config = dict(
    n_layer=10,
    d_expert=32,
    d_shared_expert=0,
    activation='squared_relu',
    moe_layers=[0, 1, 2, 3, 4, 5, 6, 7, 8, 9],
    routed_scale=1.0,
    balance_loss=0.0149,
    balance_bias=False,
    init_std_router=0.0211,
    tie_embeddings=False,
    optimizer='adam_hyperball',
    beta1=0.9,
    train_tokens=510100000,
    dataset='wikipedia_en',
)
Below are experts of layer 2 (counted from 0) of a mixture-of-experts language model. Rows are named router (the router's row for the expert), down (a neuron's output weights, with its number) and show model dimensions 0-159. Each number is 50 + 10 x the weight over its row's rms, rounded and kept within 0 to 99.
After each expert's rows: "comes before" lists some tokens at least twice as common just after its tokens as in all text. This comes from a sample of Wikipedia text that the model never trained on. Tokens count by the router's weight.

# expert 183
router:51 72 72 47 78 51 46 42 51 64 46 50 42 51 35 59 55 57 53 64 46 59 66 57 49 41 49 32 60 57 42 44 56 42 67 47 58 48 46 51 51 51 49 64 60 67 50 52 50 58 45 36 59 68 43 62 48 52 52 32 44 75 46 56 51 31 32 64 52 67 58 55 58 34 59 63 73 51 56 40 60 38 58 50 62 47 41 64 58 42 46 58 43 56 61 49 45 56 49 44 78 56 50 60 53 55 58 36 46 36 46 49 34 42 55 41 68 43 45 55 54 52 58 63 41 56 60 54 63 46 33 32 38 44 68 61 55 44 61 43 45 38 42 49 63 61 67 49 54 52 56 59 56 55 53 57 47 44 53 48
down0:66 38 49 46 59 60 61 43 53 40 46 47 52 54 40 61 59 40 41 34 33 42 35 65 37 56 47 59 40 43 62 40 49 45 49 62 55 36 43 52 62 47 47 59 52 54 53 44 62 60 42 48 54 57 52 55 53 38 41 40 35 63 36 43 45 49 48 59 56 50 55 39 55 48 42 42 58 16 51 55 54 62 37 46 49 66 50 38 54 46 53 37 42 53 55 30 36 49 53 45 54 56 55 33 51 57 43 40 58 56 29 70 53 30 39 40 51 28 61 51 38 65 46 63 56 26 53 41 43 48 45 36 24 37 51 50 40 36 37 41 54 33 51 56 43 45 43 44 31 58 50 43 43 55 37 40 59 54 49 69
comes before: "the ", "a ", "his ", "other ", "its ", "an "

# expert 81
router:50 55 47 70 46 48 52 42 58 48 43 44 56 59 52 51 51 41 54 52 41 56 44 57 55 62 50 47 40 38 57 57 35 33 62 53 44 49 45 32 41 58 31 45 46 35 35 62 40 57 60 51 58 56 47 62 50 54 65 32 43 33 47 42 59 61 35 42 51 54 45 55 46 27 57 62 60 54 43 45 51 47 60 63 73 50 40 57 64 53 56 61 59 57 57 35 46 45 49 57 51 40 34 55 53 48 66 52 67 40 75 37 29 69 49 37 53 51 62 59 26 34 45 49 40 60 60 42 55 60 43 47 55 59 49 32 47 50 58 62 59 63 29 42 35 58 53 44 62 38 45 47 51 44 36 59 35 43 35 46
down0:51 56 36 42 47 71 25 47 54 41 53 47 34 41 55 58 72 50 52 53 47 31 61 58 57 33 53 64 49 55 66 51 49 39 40 54 55 52 49 46 48 53 45 48 38 61 34 37 54 48 47 56 42 31 57 56 62 40 30 37 44 27 60 47 47 49 53 54 56 32 45 37 47 35 47 70 47 61 30 49 40 39 46 50 43 48 40 51 52 57 48 44 45 53 62 55 44 43 48 63 39 47 73 45 52 70 51 28 53 40 65 62 57 61 64 53 56 59 57 37 55 45 54 53 61 48 45 53 47 42 62 52 46 76 48 38 56 50 35 39 56 50 58 41 63 54 56 39 49 77 50 45 59 58 54 43 48 65 65 60
comes before: "The ", "\"", "In ", "He ", "It ", "=="

# expert 236
router:45 70 34 55 51 52 30 37 45 50 49 51 27 49 50 44 64 46 43 40 41 49 40 49 59 68 59 53 26 54 60 51 44 41 46 38 59 38 57 42 65 44 44 41 52 53 45 59 37 53 48 53 48 52 48 52 36 41 57 53 67 44 27 41 50 49 51 46 34 40 38 44 37 36 53 46 55 33 67 39 41 33 64 63 55 54 59 45 36 46 36 58 51 45 47 58 65 41 37 61 51 42 37 50 61 58 59 40 62 38 44 43 69 38 60 44 54 48 52 46 57 52 41 55 66 54 53 41 63 51 32 64 47 55 55 40 41 52 49 62 45 44 70 38 56 67 35 61 46 41 43 39 69 73 53 38 54 40 54 51
down0:40 58 50 36 35 34 44 41 40 53 58 52 35 40 58 48 51 52 45 39 63 45 43 51 64 32 44 53 23 44 51 63 45 37 43 44 49 57 34 38 45 31 51 51 56 44 42 48 49 58 54 37 45 45 72 54 45 56 70 36 37 46 48 30 46 25 55 53 50 55 32 56 48 51 73 39 42 52 63 53 39 45 50 46 35 42 46 33 61 47 43 57 68 55 53 41 60 57 69 52 52 50 45 56 48 71 58 50 49 54 49 37 40 35 61 40 39 42 53 51 77 51 43 58 56 63 53 46 45 51 48 75 37 69 51 35 48 55 62 46 42 38 59 41 67 55 43 52 57 47 34 47 56 54 59 51 59 50 52 47
comes before: "and ", "of ", "in ", "(", "for ", "were "

# expert 121
router:35 43 64 69 37 30 68 45 72 79 42 60 45 42 48 44 40 47 49 60 53 61 41 47 64 41 70 51 37 48 74 46 47 44 39 57 48 57 33 37 40 56 41 57 48 52 28 31 59 61 58 45 51 37 49 51 57 67 44 64 50 47 58 48 63 51 57 37 45 40 69 49 36 57 45 51 55 44 48 58 45 52 36 52 55 39 47 28 59 63 53 51 54 50 53 76 39 50 59 52 39 46 34 51 41 45 40 57 49 41 55 42 40 58 35 55 53 66 55 59 61 60 48 51 49 68 36 37 47 58 53 51 37 40 34 52 50 41 60 44 47 45 45 60 41 44 51 40 59 44 56 52 42 65 59 42 58 39 52 52
down0:40 52 71 26 65 46 41 46 58 54 39 57 51 54 59 59 47 51 45 57 64 40 42 62 47 49 49 52 43 54 42 47 45 65 48 33 55 62 46 50 46 25 55 50 53 57 32 71 53 50 47 53 62 45 47 53 63 50 40 64 53 28 66 51 39 64 44 54 62 53 44 41 52 48 54 48 72 41 32 46 52 45 53 41 50 51 63 50 52 45 63 63 45 50 39 34 59 39 53 59 51 52 57 50 31 51 45 45 72 54 41 41 55 65 64 44 61 59 59 65 50 54 30 54 44 61 42 49 45 52 29 23 57 49 62 49 46 40 54 36 70 54 49 54 38 52 57 75 54 62 52 25 51 43 48 53 43 40 40 47
comes before: "| ", "|", "(", "km ", "|---|---|---|---|", "|---|---|---|---|---|---|"

# expert 240
router:55 45 44 47 66 34 53 62 61 44 55 52 35 60 42 40 39 39 58 49 63 56 57 49 44 44 35 50 56 53 35 65 48 60 43 28 59 62 37 61 59 56 57 61 62 40 66 42 40 59 35 43 48 48 44 46 50 47 55 52 50 58 50 45 48 50 55 30 41 52 49 42 43 42 52 43 55 29 49 63 37 45 61 62 49 51 46 58 63 45 52 50 54 53 36 56 41 37 56 45 66 54 41 47 54 47 26 34 48 45 52 53 48 68 55 53 51 43 53 42 47 67 43 30 26 44 57 37 56 58 56 57 64 32 81 38 50 66 52 62 55 49 75 52 44 33 59 51 55 46 35 33 69 55 51 63 61 52 57 50
down0:43 31 42 61 46 59 37 34 51 36 41 45 56 59 52 43 46 55 57 60 76 40 58 51 46 48 54 43 52 64 42 56 45 42 37 39 50 40 42 33 68 55 45 53 62 37 44 39 61 41 40 49 37 47 45 59 49 47 55 63 35 49 39 48 52 47 53 47 38 47 47 59 68 47 47 53 64 41 51 58 56 61 65 41 49 65 53 46 49 47 66 61 34 51 52 35 63 50 56 44 55 52 45 56 44 50 43 57 44 53 42 50 65 68 59 57 39 55 53 55 42 51 51 49 20 53 58 36 70 58 71 44 63 46 80 33 53 54 54 60 69 50 64 44 38 48 53 55 72 35 59 49 70 58 55 65 46 62 56 56
comes before: "and ", "of ", "to ", "is ", "in ", "("

# expert 241
router:29 59 43 61 59 66 45 41 50 60 37 51 40 53 52 34 35 49 66 60 58 47 50 61 67 66 58 42 34 49 53 50 40 48 47 34 34 64 49 41 44 41 49 49 43 54 46 61 52 41 59 58 35 69 51 47 51 38 50 60 56 49 52 50 65 64 57 29 61 56 56 55 68 53 44 51 60 53 39 41 64 37 44 57 41 56 55 48 33 51 71 44 52 39 42 57 29 36 34 54 37 45 49 53 59 46 61 57 63 60 61 57 49 54 27 53 55 57 37 62 32 40 46 58 59 61 50 39 56 48 44 37 48 48 34 57 50 58 71 53 54 53 31 50 49 69 48 69 67 46 55 46 55 59 41 35 44 46 48 43
down0:61 54 52 48 36 53 31 46 45 38 48 60 56 57 50 61 64 28 49 56 44 60 55 54 60 39 54 46 48 49 46 59 26 35 41 38 47 48 41 46 50 57 53 49 57 55 50 48 37 52 37 54 58 58 49 46 57 58 38 27 49 55 51 55 48 40 65 66 48 39 60 43 49 47 42 66 45 59 13 47 53 20 58 33 43 46 45 57 43 53 45 54 56 70 47 48 31 42 49 35 39 50 49 30 56 49 56 59 56 37 46 52 55 54 36 41 41 50 55 68 52 39 60 49 57 53 62 66 61 57 28 60 28 54 34 35 49 47 56 31 40 60 42 42 50 61 58 48 57 44 47 60 66 41 54 38 54 52 44 43
comes before: "The ", "In ", "He ", "==", "\"", "She "

# expert 18
router:40 39 29 47 44 62 52 39 67 54 58 63 52 71 63 44 51 65 51 43 58 34 48 65 55 54 58 49 61 52 41 28 43 56 58 55 52 28 39 49 44 38 48 35 47 48 61 62 32 47 49 46 45 67 31 45 52 43 41 48 46 53 65 58 63 50 39 51 43 63 72 38 52 50 47 57 44 63 41 38 40 46 48 43 59 56 52 65 22 45 51 48 51 65 57 32 54 40 50 32 57 56 61 50 57 43 55 61 53 53 61 59 66 51 50 46 47 72 36 67 43 28 34 46 60 50 52 56 65 59 50 45 48 62 59 58 55 50 50 36 44 54 31 36 42 56 63 57 57 62 50 54 64 55 45 57 41 48 44 43
down0:47 54 48 52 64 63 43 32 41 47 44 41 55 47 64 60 54 72 36 53 47 52 43 42 45 63 42 46 40 56 56 66 61 48 29 31 46 58 65 49 48 46 40 46 50 40 48 37 53 38 42 31 63 39 63 47 42 40 43 57 45 90 55 53 63 66 38 40 29 55 47 50 53 50 50 66 52 49 30 43 66 52 40 49 50 54 64 42 70 55 34 51 44 51 40 49 56 60 42 40 49 62 58 56 34 31 58 36 48 68 40 53 52 60 43 49 59 38 39 54 38 62 63 56 47 45 48 54 34 47 70 66 56 46 41 61 52 57 43 59 51 45 42 39 43 47 52 52 41 43 47 66 51 55 42 53 47 37 57 52
comes before: "The ", "He ", "In ", "It ", "This ", "After "

# expert 185
router:67 37 39 47 54 59 63 70 47 31 62 69 46 52 62 33 32 54 58 45 52 47 39 58 68 40 58 44 49 43 38 44 40 56 46 44 46 59 33 47 50 31 58 54 36 56 66 39 34 59 49 49 41 47 67 56 50 36 48 41 61 53 46 48 56 49 56 30 54 45 52 33 40 63 37 59 64 42 44 45 31 36 40 41 46 50 38 35 62 56 58 53 50 59 63 48 40 50 55 40 34 42 56 37 42 39 41 47 51 59 49 70 36 63 54 64 56 43 49 66 34 44 52 36 48 39 46 34 41 49 29 49 37 35 51 53 61 61 65 46 43 35 43 47 56 52 37 54 52 52 46 47 33 42 41 40 43 44 41 56
down0:55 52 44 47 51 65 37 57 27 51 56 46 49 55 50 43 46 45 52 70 68 28 53 47 50 49 59 60 39 48 45 25 37 29 40 61 49 60 68 48 58 58 44 44 37 59 54 52 43 65 42 50 38 50 46 65 43 43 41 52 64 46 47 48 43 42 34 46 40 61 40 69 42 58 49 58 61 50 40 33 58 44 64 47 44 51 49 50 64 43 67 66 54 54 47 45 40 58 46 38 43 41 43 45 50 46 41 48 56 56 41 63 65 53 40 42 59 63 50 57 39 37 38 48 35 50 52 32 52 62 61 54 57 47 36 54 52 64 39 61 49 22 35 49 36 46 38 45 69 59 45 46 40 42 59 47 37 42 30 29
comes before: "| ", "- ", "2", "3", "4", "5"

# expert 10
router:48 54 56 44 45 69 60 40 35 45 28 63 35 59 33 45 42 48 37 66 52 41 51 64 66 53 51 47 47 54 54 40 45 43 64 43 49 51 43 50 46 52 55 62 55 56 62 66 68 32 59 40 51 43 60 58 59 50 46 47 72 54 37 51 39 33 33 53 66 59 58 52 63 41 54 65 55 43 58 39 55 47 60 36 33 57 39 53 32 44 51 39 56 51 54 36 53 34 33 43 69 61 55 38 54 41 64 47 48 49 33 34 59 51 45 47 58 58 65 66 37 49 51 66 69 63 50 38 49 41 41 52 55 66 42 48 52 52 52 54 63 36 38 36 55 45 61 51 63 64 51 49 59 51 65 54 64 48 64 50
down0:43 52 56 49 31 52 61 50 27 39 63 62 61 58 45 43 70 46 51 57 42 43 43 43 48 45 42 58 48 32 44 53 62 34 51 50 40 39 56 42 47 56 51 51 59 50 62 78 55 46 45 41 70 42 23 36 44 43 50 63 45 43 57 52 52 44 45 54 62 53 45 55 55 59 64 60 52 61 52 32 69 32 47 43 48 38 51 61 42 26 30 47 49 28 44 43 56 49 46 70 57 45 47 58 56 51 63 45 39 51 43 48 57 57 52 35 44 49 53 44 36 51 42 55 39 41 54 45 39 55 48 40 75 50 48 69 40 61 44 51 64 33 49 69 46 54 40 51 43 53 47 78 49 45 55 38 53 60 49 46
comes before: "the ", "| ", "a ", "be ", "his ", "not "

# expert 209
router:54 73 33 48 63 52 43 37 37 45 69 57 56 59 55 48 50 55 40 44 47 44 63 50 63 58 43 39 36 51 58 50 40 20 47 29 56 49 58 40 72 59 42 48 54 43 63 65 52 55 41 42 36 55 58 40 39 55 56 65 64 55 48 55 56 32 64 41 48 50 43 48 31 54 54 46 36 44 65 39 55 50 40 51 65 36 43 47 42 51 30 52 46 47 49 59 64 49 47 50 50 52 43 50 43 64 50 43 66 52 40 47 62 54 66 46 37 52 44 29 64 70 46 63 62 39 55 69 39 64 46 48 60 52 54 33 49 53 43 64 41 36 63 59 66 52 63 49 49 52 58 36 41 54 38 47 58 46 44 63
down0:45 53 35 56 50 52 54 30 50 40 65 52 45 42 46 43 21 54 64 44 67 50 57 67 48 82 49 61 67 51 52 55 50 48 35 73 58 44 57 59 48 35 56 56 55 53 56 37 57 44 43 54 40 46 44 47 50 45 69 64 49 40 47 54 56 42 66 36 46 43 54 34 38 50 54 43 40 44 61 52 38 46 35 61 52 57 62 49 25 44 61 46 57 46 65 34 39 31 35 66 65 59 65 53 55 43 47 57 51 62 55 56 57 64 44 56 39 54 53 45 36 49 48 54 49 46 56 62 51 33 53 60 66 51 74 42 34 62 54 56 60 45 59 50 56 64 38 58 32 59 45 49 44 50 47 41 51 45 47 54
comes before: "of ", "in ", "and ", "were ", "to ", "for "